From a checkpoint of a small mixture-of-experts model trained on Wikipedia: 10.8M parameters, 64 experts in each of 12 layers.
Below are experts of layer 5 (counted from 0) of a mixture-of-experts language model. Rows are named router (the router's row for the expert) and show model dimensions 0-127. Each number is 500 + 25 x the weight over its row's rms, rounded and kept within 0 to 999. Numbers have three digits each.
After each expert's rows: "mostly gets" lists some tokens that are sent to it at least half of the time. This comes from a sample of Wikipedia text that the model never trained on.

# expert 24
router:486471479448551472485504527483527491532510507488528504442496514509493537511479526504528512501497540476502458515487473498525447524494490498530483520500530528514458501481496524476532451513508457540461496510488543531492528527512510476528500537496541509542493477504485505556513515521515505478500494523489558517515488498557500531487496505526505491540519487550525518511520514490504529478455
mostly gets: "stit", "epend", "irect", " due", "formation", "stru"

# expert 9
router:517489511503534507439538469486548465475508507493480494507489500496479518491515495490482501490518504509547509511502444425522488511535525485500490545531496507513473488478534546472473493488502504506473500512499469527529519460481483505485467474524528542507458482484522438491527497481501502537499510487513491500522496441521506493496529518492468462519520507450544491485537495483437497500531
mostly gets: " Mal", " Dan", "|---|---", "oci", " L", " l"

# expert 53
router:502500518505516463465531550495524450517520510471480484478469501489501522534493528480485519472537499485494477509510510464480505516483495460499454542538533520520509452464516551462520457483487480477502522529426512528514535496493497494471482513530513463556557483480497483501526476528509533480525497501493474483510536474514514464503483499474472510494530486507517491522525463499461507486496
mostly gets: " as", " en", " comp", " app", " En", " com"

# expert 52
router:555483498484501495486543464493545516526488544504498506509500506479515530519514537527524532466495515465489455491544481467502506504533529485501544484540542481473477475487528495516510490480502519454475544512464519500479501468487514472501449512543508517488528527459537509511524487480493491493467475502513483486498518484472490512502535517439475471479504507494524507485539544510472519458447
mostly gets: "%", "+", "#", " or", "ical", "ational"

# expert 37
router:536478496517470522451483504522524479495502507481469491544498509525470519507528471499534523493492505465523490505472488501481437478509501484540471523491509508468506491501443513477519496491500471507518504517520490465468496469512476464480501471478474500526464474481526505548582452478517549507519510488516503486525530472476515523519529485513491488514553501475550528507530448519484468510505
mostly gets: " so", "_{", " In", "In", "rans", " San"

# expert 8
router:549497506530496513489505487545539500544487508506545541497469475493489489553474468494493534478484488485497475462479457495505519542521522460538466534537511522518527500478486551501520463477472479502474518497512524509504499533510478482498486518491527485517499481490505470517523478493512533468510457530505500475531556527476513488521496462539507493529474552505537530507490489485445531495468
mostly gets: "):", "|---|\n", " •", "=", " such", " including"

# expert 41
router:523493467479496502421477484517530494515513514491531515487502524472515508537463500545477539509502482512535488516477522470513465478510491453536454478508515511458510505483484541490525497502515483538505520540531508533486475483504501510493498476465479487519510518542503464517561464509527500497474476515528527485525519461466483563507505459520506510496532493450468489465506468481495511481484
mostly gets: "owever", "87", "ether", "93", "83", "05"

# expert 51
router:515445508476490503463505515516520489513507563470487523499512446459499502538491506469505497446481509480454467507491504510511505552507491451509496532491536488492504506522495483490506483490482487561500506557499540543468524481526436518447482523479488493524477486506499496497477496509500477450494493514487522542518515514528518515534483505514519488522518476498513505514472508566490540523521
mostly gets: " in", " at", " over", " into", " on", " se"

# expert 39
router:528488519519531532452500489485533463521501526527509520512466536450493516480466493532527530509490544498511491507504507470539462448496487482533477460517548531481511520475497529528509506484492496548511502503483529512492506489523483482527463501506519521510492568559501487493559524507560505444494469517490518522490508491502477511486476459495483520532470496532473486523512500503476502523491
mostly gets: "ation", "ations", " University", "ference", " information", " game"

# expert 28
router:514497450469532510440527490478493479524509509473476509504486446501508502470503506500518508460490458485465502531537511485490526496481501494530444551532529498512465490486503497494551421525505532507444486489545507502484506493493487469514493455532494520477504524528512502533554456504515527505490492480505522498518515486518524513522561481529508483537531518490473483515508495475488481501491
mostly gets: " The", "The", " A", " B", " This", "-A"

# expert 46
router:513519517462507482489509468522508511537509522533536504512499500529485513524497499498488503490500487496443485506513467514491545473460549471557503489491527502504503483483504512473540483482469485488479483542477522558510518466560492456505465502526535501563483561522503531447486505515527539542488492510500509485461538500501476523542513498511485485514505514510538505467542501520520504495494
mostly gets: " the", " their", " its", " his", " this", "|"

# expert 19
router:513509544553546472492485481491519468495529491478492485480526495493470486528506490481505538469479451429487447517500495492505469513477512519499480544537500531477503514510503506481491452474512472466501511495487549491489520546522479515475480487492535507534458555512458520539533505548508494456499459512513497491479518532500503497508465465519527510510498494518520513514517522497481552496527
mostly gets: " bec", " East", "riend", " West", "reet", "iness"

# expert 50
router:542536497506529469513491496502532542480483528515524529527487481495491520555544489479543492434494507488490475480485489476521487492482543484467496478498554494464526467502493500554541456513504484575491515484526548502494465527521500504483486496523532487514496473545512527497538511464497511500479506515506470476488527493496509557545510473487498495502469523473519507501528508497519518478478
mostly gets: " of", " about", " during", " released", "uring", " between"

# expert 32
router:474480486516499495506536467509513502527520510471495486472459522469445508495497541488475530500511478509515466525460512459522481527514510459524469517522521487489514476518502513478549493458498493521449528474505528529457463460496471417444493468519489498519507512487529527543485479508503512475506499511508535530512508529498479517515522476485522491530523537484512493496479524485538530537529
mostly gets: " (", " back", " d", " rem", " s", "("

# expert 5
router:487484536503524482507563503477487505521515478493474487550421487511507519463484457495491492448516479499496515520510507469505540538509462513467525569517470521506497518497457533543477481504509510479511512485475477530502480489477540476495510482530553544486530497492485511503494466486477518543474509518495474517489511467512517522525516496484515506527482520449506524556514476474483507508501
mostly gets: " Col", " Al", " Wh", " Bl", " War", " Sy"

# expert 43
router:515470505482494528482551490480503507555538548501503503510480474456509543531505486497502525486505496471483451526502508505467486463514510513489519512546513512470501510509467512494542501525523514453495479532520501526449497500511453473501440524496484547556483481474525509539475560480518502499544511486481485507481479481491469523535487518529530517508483530478532514524472504488510507463509
mostly gets: " cl", " end", " Act", " that", " which", " pr"

# expert 10
router:537484526518511518456480501506514509521536499543489521477523523456481523474462529527523488485506503460522480518489509518518537499494538511511464554520538525485498506517464472493482457504521523504496562529474522499497497530516487452524490450540480516549518531495519512524527517472507497429472508496505477510476523487518506517545496492502540483470521547508489476539504526474483495513496
mostly gets: " University", "ales", " people", " County", " family", " town"

# expert 31
router:552507512514511511490508513523528517520516512451519496530484493522536560522510534481490507478471518470511486516498524503504529494438522503513516512490492503491509511465454530511511489463536523503473489496481484492470515502511469482476489471484496516512514483504525516566537488534511516483491488531527474473480528495478460552566499501486540474517500498464500480553501515505439498507436
mostly gets: "===", "elevision", "resent", "overn", " Port", "echn"

# expert 20
router:495458468432496463530501471507566510510515522535487517521501519490471567485510541514506535491508509496420507503481540453534529537528521534506508523518568527467479505515487537511522489481498508501477485512452472481473502509499492474522508501500510509547539523503509508513518477512552501491486486507520503461494483505500488547502517513486507507506500517492520498518505481505476528498457
mostly gets: " contin", "ject", " Cent", " Sec", " sec", "ording"

# expert 27
router:520515472544516477481494495534524487511501521485488517485526506534466509508465493452492516481474466454480488489507483522511469484447517483517519538549531554542461518519485546480480484491506518511473533493466511466467512489545505455478472513480535528522456475516509498545558493516496522486502446502480486487526517504482526489523495488523481485532498489502494508531532514475446507480516
mostly gets: "=", "″N", "On", " served", " Country", "ollow"

# expert 26
router:495469510505508512516496506487556488451556548492515482499499476510463506470489462466504543517515512462469476495536517480481444463498495477502491494530478517517527484474497482501554498514498502524513529515440478512519509501505498460476490484490496494508476532495502486531581479506523504494428484516536516492501508548569518521501500466502516502528514523496488501484480473511507508521522
mostly gets: " form", " includ", "ootball", " loc", " commun", "stru"

# expert 7
router:517517521496533515458488486516539497501486541475505481508509502502423557503497467479518495550479509465537477564493524516460511498471473461503508511502512519502462502459515476505533478527502485515494520477508505502490538467538491516497547480478479535505478498480521457536558512494524500524466461506489498498523499455509514505561477494514476485492502476483532533491485482493500532477478
mostly gets: " we", " only", " join", " Gre", " W", " Team"

# expert 25
router:551471462500509494470491508507541480480526498482494521507523539513458531487462483527466523507488445520538511543535502469509474497488541484497496515473499511510485497472451504484524478512490484474488489514490508532520488501508512509441500470488505493525488525514504532513546489513550500483485504547480511506502516437523507535563524483454480488475473521462501484471504508550514547515517
mostly gets: "merican", " Indian", " Island", "ternational", " American", "ham"

# expert 63
router:486499504433507507463524457517521520533560475440517517467484473499495510468500503521481532502517481494475497534495462485500474478520506473490492502529542507481491473487517515528530489511503458507481548538494508530503503515513524527482455544491537486514477544536505517516556506507494511473530526552492499524473481511503465500542546505462507484485500493456523482520468479490512521507475
mostly gets: " cont", " later", "ous", " rem", " then", " em"

# expert 21
router:492475499471515472492468515514537492516556524520539537501468474459466496504529506497500501480542503510455494498485455469546494465467512510516500483486511533528538494515503501506496503514502448488482474519458509491517484488479473534445452533499490507481476513491519467551490509515483507499478521532514520529452519462509493518565510524534457475518509513459478494474506476510505511453498
mostly gets: " been", " bec", " became", " was", " being", " then"

# expert 35
router:485484494493480496497477498521516523508525521480512493504480509498478531532524531506529537497489482468504443480531470545519496525484484492530551532543504468502503476471492502530487500489481439519501494485472538492511533546527536535457493461490491486522461494492489505516492496535533490452529504558536520531490478486499518515521524477479502491483511543457476524466498514511451527474450
mostly gets: " two", " all", " three", " lead", " most", " many"

# expert 40
router:508479472442555511474492510520544527506525529463539497463497490493499528532508521513490498528546510476519453486486504481464506503506529483510513518532520508463506454514494542515495494508523524481456490518509510502495515457550503468495442479531477533511455486548490463549523457516488501496491524521509507514531500502525499500495511507538483525535478485515513475491456480482526497554500
mostly gets: " so", " well", " other", "other", " most", " named"

# expert 18
router:556479473525524493505545526453529479540501523493522533494495491474499514510540535493503513476533477507490474485500486484472471485537505457523500506565510510485514500501516503504520442526509496516491522505523522538471495463515446507469448473574526520496518538497522481536520489529488528533490497508491495496464509502510469529495508525533531496523488543490478518500499498453517537524480
mostly gets: " km", "°N", ".S", " ph", "ourt", " mi"

# expert 59
router:491508488514504505467469539520551501503510518476490529472459477472502509506519502502462513459507525506520469538505460500524499506510511516507507515489524525501471505486511455464492497505492456471510482564509548537480504490546466507453451503472492546502504488550509521521522520463542498501487514544492474532521523486506485556557529488508488489459481524469521507490465531519514521495519
mostly gets: "eek", " about", " around", " set", " sh", "itt"

# expert 2
router:508491499490515500496506467457537454544496543516493536520466493489515491490494478546475548481522492477476496532505461491512462490509496501526517515495526478470506482517481463533500517497475523512501526541506530503486473482523491466529513506505527513503520475500518498524513499564497544444502541497469544484482494497485453551513514481484533511516532520501515487491494505548465531520420
mostly gets: "epend", "rib", " support", "ange", "cess", "ille"

# expert 33
router:497501519491522479462474536547549477538497542522525536510503475510515488544449488481481502446519543529474522527519483473500503497517532494498537508506544504504467464507510491471538491496519485533510514521472497497524499502485506502517478479507529467511499478468503495501509495492562495469464487520515529499559507509500539540539553447494516488488517483505543484504519515464456515476505
mostly gets: "In", "On", " On", " set", " on", " Can"

# expert 55
router:533472502492516483464497534493524458470554504480530508510483456478459495520449470529517548472507530481511504492525466497486489505480465482509510485503508538483525502492523520478522463479487454505473514536470508477488494476546510511496504503501505485478498515500515482498580480498515469546491492490551520522520501536520531536521474449525542505487543521452482487478496529522491497501514
mostly gets: " four", " three", "39", "29", "28", "ven"

# expert 15
router:460522547452518473485453498513540481526510509455496508495476521488490506476515522512524526493504513505495478482522531474522476510460531489513495491516501543476513449526476519532480510498465524533515515506493546529489483499526476477503463518513493525510468512531500517524512548497542486464471485517518531449553535482505458532507501497516461443480478557504510491511508530512496508469464
mostly gets: " play", " used", " had", " played", " year", " years"

# expert 44
router:506537533474500494506534481542499481540487518483520521520513516478481520559520496485490523482504474489487447568494499504494492473497517481509508483488521467520488484483507498507490494487485473512480527544491483501550472490525479490467513469500455509512543484487533494575510478496552523494509475536493516458495519483508509510550537480467452458524542517460531493511478508469533507495484
mostly gets: " |\n", " a", "===", ")\n", "==", "==\n\n"

# expert 14
router:492492478488495468503548495530530523542487551492510481504509489496475492521509516496486510481541470488523478511483497480517516474518506478530466548533532506526488498457524530539505448509533491476519483500498499498543470506492513488491490498568501493551534477468518497525548464533524543528530480540530541494546525488461502531483504485517525512509540478506468501529517472481479513530479
mostly gets: " pl", " prov", " r", " inc", " acc", " mon"

# expert 4
router:501504470465521518488548453499529516505482553502479509501502501517479551460539463430470507470484468485520473506524498488462526508486536524500548522520565490529453499491515536496528460493449489523489537545488492489513487458487513490425481501513533505528496486509496509508501479499494472501499477506520484500549495479515509511531488495499517525539513498532518505493510497503486529476484
mostly gets: " tr", " j", " fl", " sl", "Ch", " ent"

# expert 57
router:471489464493534471457520467565491464523513478519528510539503545478463498494530477529507500470537493481509463525452521490565527548536478511486463524500515476517501519470480488538490471462470486512526498504507488531492462474499489510480506495504523512473501476473517492533508483491544444515526507480488522531483496482483490509515488502467464521484500479540496491525481469476470532484536
mostly gets: " f", " res", " comp", " att", " sp", " dep"

# expert 16
router:514509536490504529486492483512512499541551508465510528465516523478466507528536455550500543482484470461478503553501527502498504522475503462467510551523556516505503488467465483510512496515502474506480501530515513524508535472520508475509503490497456548533502486503507459531505526515513539472495523489523523475501499449477445519549515502512545492485489490496509495507506524539486523484454
mostly gets: " there", "==", " col", " same", " home", " who"

# expert 22
router:482484487513516522542519471538500459506512520506526561523459454497477479483511491561491484501529469482495502503541503541513416513501530500533515502533489507472504501476491554492487494507504510475454493506476503527478457489499465472495504520518496482486469488501503496500503487513531507456490485525526473479485540490501514507518498451501462498539496562510531521506542466511479514461473
mostly gets: " was", " is", " his", " were", " her", " it"

# expert 49
router:516514518489486505461535471494530471531483531489527537508482519475453515548528540505458528484529515500506487502498488530478493512509520477505431446545519501525497501497510473507518506481515500507462476480470539536476462464512484491471469469491509477505518464483518492544534469456549486505555498491530510527461462510492484502483536499493467483468510504474489502514496542470499523507491
mostly gets: " ", " −", "–", " ft", "#", "′"

# expert 30
router:532484530497494483471526492498534498534471505470483527489505464461473522538505488531530517529491463545490470535525460510487450482483486455504487490476487493497535497482464504530534450498508512538507518544459502486497507477512479484517487464496490533513514550474532484545524498496511501520446471504530500502510509424507492536500498466485518525496460497493510465460539521490510503526501
mostly gets: "===", " American", " States", "ina", " Europe", " German"

# expert 47
router:516538467462503466510488484517467494466518499528518492467467507453500545509477460503499555508528497504462483529515510474512510512517550472544529501507520504471468530508480462537550514508477499541527484531467493481473478519489490501491497506493538482486503475522467462475472488519518531482462490499467479509500499488546490499511502522514542461512469541500521459489540558508470474511505
mostly gets: ".\n\n", "==\n", ".\n", " |\n\n", ").", "===\n\n"

# expert 11
router:465484501470527516531533493538531466481510548499554485508464506462484505472514449492529550519520481471492478543508477444465486508528494479525545515498479505513476464471517469526514448512505498504486466493501528494461485486519509526460499477532489507506465516495526490503525508523531491514494474495495520506502512482491481523528497485479524523574488531495523465494498487518455554476497
mostly gets: " c", " C", " reg", " m", " spec", " co"

# expert 13
router:540514516509495511535458495512507476533494525504527516501500492453439513521493525558517502501464476485537523545471456496491524546489487504497530448511518502510475515542525536498522496478513513522442528534461518506506505485504498529483503499531526495474531545513525482499555511519532459513471473489500526533484465487473483498498485436495517489492551493504466501512501497508480490474495
mostly gets: "5", "1", "2", "4", "7", "9"

# expert 58
router:498456481492492479443532511480487467537484495499493451503441504505512520486508500500505503495536508485522518568523516533523552505508503460510465544518484517502510477465477516509497532481507525482511517485457484535495486523519451515513492495531512484503467506522493456554527507481502519539510506521545547484475540505521485519521527484540508464470465517483496528528528471478532501489475
mostly gets: " X", " Z", " D", " K", " T", " Me"

# expert 29
router:484512470513520516489536450480513486475512504470495508499514519427516504516473484537483497473545490510514443492469470458509501508500504486480519507507532495443508489492504519526514495507508496446490479500492550490501494503513534538473493490511549541541516476478531527490545517517484517507475506504452486521479489493515479529570487482490470493489461530494528506526503507525464564526484
mostly gets: "ball", "ler", "son", "ism", " p", "*"

# expert 3
router:521478468515499471491533469546571491484510484514472515519473481522527528491527538521482537464501519542450508484533489504505476529514501506496511530488523488519482432508494540502555437510462512526469536529515525524486488475506499517488492522504480516541486517529489529528531466514512544531513452502509511487508512511492505512498487510537503520510534487474521494498521541481453493514479
mostly gets: " reg", " oper", "andid", " suc", " det", " gen"

# expert 48
router:510488464420531490475475521503519508494493528505526495465469501504491547526480482505468510475523478474489490538490532493515501501494540475528506506480549514515499490441487483464529485482499515537500460513516546494464495467533514520453480468515546515531534503493537474512495465489520467479492506483477494504494493489496477544498528509471494443476493503524550547511484515531461520510494
mostly gets: "b", " ob", "\".", ".", "-b", " br"

# expert 38
router:507480544490516484529519466519526496528541530492481494529479509502440470499521485536493530454536520491492453522534478452528511502547508491545524523502526534482518454528520470547524443470474506486488510492511472515446484506507497486505458488491500523508521483493497512512491465476475514528500511522480482511540513473516514497547537518466498496534544533539478493538515511504509501506494
mostly gets: " \"", "\\", " inter", "[", " un", " '"

# expert 60
router:464469490530485484479459485488520523515515512446483490479498509476441544512499522459530521527462480499456492505508523480514462493510508528526528500517541547515508525510502498531516453473516481500513536508498533483486501525535488509476454500499497532508492490530474490542527540520554466477500493510516503487523523544525467509486500493546497509531499541478507458502526482519454549521493
mostly gets: " event", "fess", " profess", "ject", " stat", " end"

# expert 45
router:537526514481485483527526491492527510537507512514500522466501494470481494536498504506476541453509507484455478551523457530496470493509478491531464531509544516460531509513487486497531502486474505508530525518470514545494501448487484460538430498481492533517516502492504500510508523494485518497475466545551510458475475494498480532499542495544482498467513495474498482471481517467492536454493
mostly gets: "uthor", "|---|\n", " rece", ".\"", "\"", "\"\n"

# expert 23
router:503489486517491494472507504481516488475505498483520551506480452496442525511468487459520533481517477457548463543494517530529481480495473456526493471517535518499543534490513482530510485502483507494540505520521538529542477490485505523495467467507476504544497479514502465521520454488491551486470509555512474510514518466511485526509500469512481493517510524474522482490507554531481517464539
mostly gets: ")", ",", "\"", "),", "\",", "]"

# expert 1
router:510485498516541514479478475529530514519510529477527519463476513499502531508522520528513482490511484467518436537483504474481469493455529444517456544533490511491544514497487547505494520521545507530498523575499496509508526526526480496469504491534463495519504515483507506525538477467491484482458520500537501481506490469535500500494515505476529485565481530488523505462508519461518510506508
mostly gets: " known", "resident", "oung", "omen", "usic", " American"

# expert 0
router:509514511477513473482538469504530516509476500524525543503500467460467545486525500467504528497514480522494509527521522494480467495525483513543557514520524480558524470488463507511486434493463504534445510492501499504473473505556467517452474489478542540529482474517489501518539481518486480504509529531461536503482507487513490512521495510480505507492489494512481538497520499523436519475506
mostly gets: " e", " se", " me", " go", " ev", " inv"

# expert 62
router:566483502459489463483513497530517481536535566505523528484523512522491521509493505491495510475504536490520478494500500488527469525547496507563481504513497552494492493464505513478483443426513468489478515511512532508485491514484465506503509512562500498497502516530503476527498476465508534469517486568483512497490518468478500465475546469518489514523494518540492476494534494505500512492498
mostly gets: " =\n\n", "-", " im", " ed", " publ", "|"

# expert 36
router:505467540479504553480513457495525458502532488502511538457455523521456530496536512470484509489487455481522521512524498466486539498493496513508553486554490495534491480507457514498535476493485529548459499512474528474472470521527494467473507519537492513522502491537534498537550472481513485486457493484526504514507520482521496511495499498474500500516489481518489476500508488532430528487510
mostly gets: " profess", "stit", " Brit", " John", " Ang", "St"

# expert 42
router:507494512451490493514532504506553480529555509476465518534483501503465500564533523477528497478519470461470483542518487500457506522514513455525507521470533506512535465532456459504544485479477523525511482473497561508504468497521501517527509509548504461502521502511511518506471541548498493464473485520511525527505484488495499529539494538528493507490532516486518524496528489504486506482502
mostly gets: " from", " at", " to", " by", " with", " under"

# expert 54
router:543511524526457517505540525469528480505547473479475513521487481481494536514507503471473484480479488486476481550494428516523479506515496477509460519500512529443500505476476523469551484514482502481464506504521528494470528474533505520522493517517475512521502502510497509557500481478512496502510517540527482467533472487499509516471524496550450516502546540486495508463503541485496541467485
mostly gets: "resident", "ouncil", "cc", "oup", " elect", "andid"

# expert 17
router:487508502486469473498512505481505494486529549479508548504526481509484512512531523500478519501472452497470458485471455477484477490511477461527477540506510492534523471520473536493509465504521462479461509509487530517524492497502509522439480521490487548526478494502515481543522475511500491470530451528516522510500507476530452540524473492524478468456502489480501551519558523502461526493482
mostly gets: "gan", "co", "ington", "iness", "son", "iel"

# expert 12
router:506481510494537487506538536487524495551514504500548507522506515448468535505494536519532468474476474501537483498498452475502453490560530466542526510473508536484494470461486470476503492475485511506469506516540536484480491537508485488474482460512514504537489513456501478487541496556479492501493488514509516495520511512486469576493507456532515503489526491496498495501539519532496513489492
mostly gets: "i", "ana", "ara", "na", " no", "io"

# expert 56
router:507483517477545490452547504539533507494564527493496503451515527488502515542472517481502521462492490506503511533512492422518500524473526518508478560511504521449484452486545530482496449498507521522491508519502492531467509492503516487509500514496486504553486519515485460547513533519497520513488488494479497482509524529490548476516491501487487493489546530538505485478536529491487515477486
mostly gets: "|---|---", " commun", " ind", "adem", " El", " ar"

# expert 61
router:490486492505544475473508527505519503516512534492484486478515490470493485526503505455499522520489529469519502482510496466510472493491511492521513533585515526484503471494478523519489498508517495498495523550474480495521499472507466463495491504562503501530542545494520468549539445545541511486506520498486506478490472495483451492506539476500516476496541539503487529508498530482415509501500
mostly gets: " pro", " serv", ";\n", " well", " trans", "\"\n"

# expert 6
router:532460505513498505473505464452554495499490490497497507529478490506464516501537510502507555503513517477527473484493458518534465494516503494523463496490534489532461508487474495483545496510455503522462467537480522516501444491522477457487520478475528505517487475495529484572563503485509537440525554502474539501478494480493502510482531505515498484468520514464505496493517511485508492499496
mostly gets: " ", " located", "ink", "q", "uff", "aid"

# expert 34
router:491504489506508491478538493458499516532521510514523561513455489527471525542470501473497508494498500503469496542534434492502531546510515492508509471506541492499524474463491516472527506468508507463517477529474567478528499476491508509511443498498500525499477501500533486492513526470499495459455481498494495519524549517476485528539500494501500521457530512465553545490519490515468533506514
mostly gets: ";", ");", " |", " —;", "',", ")"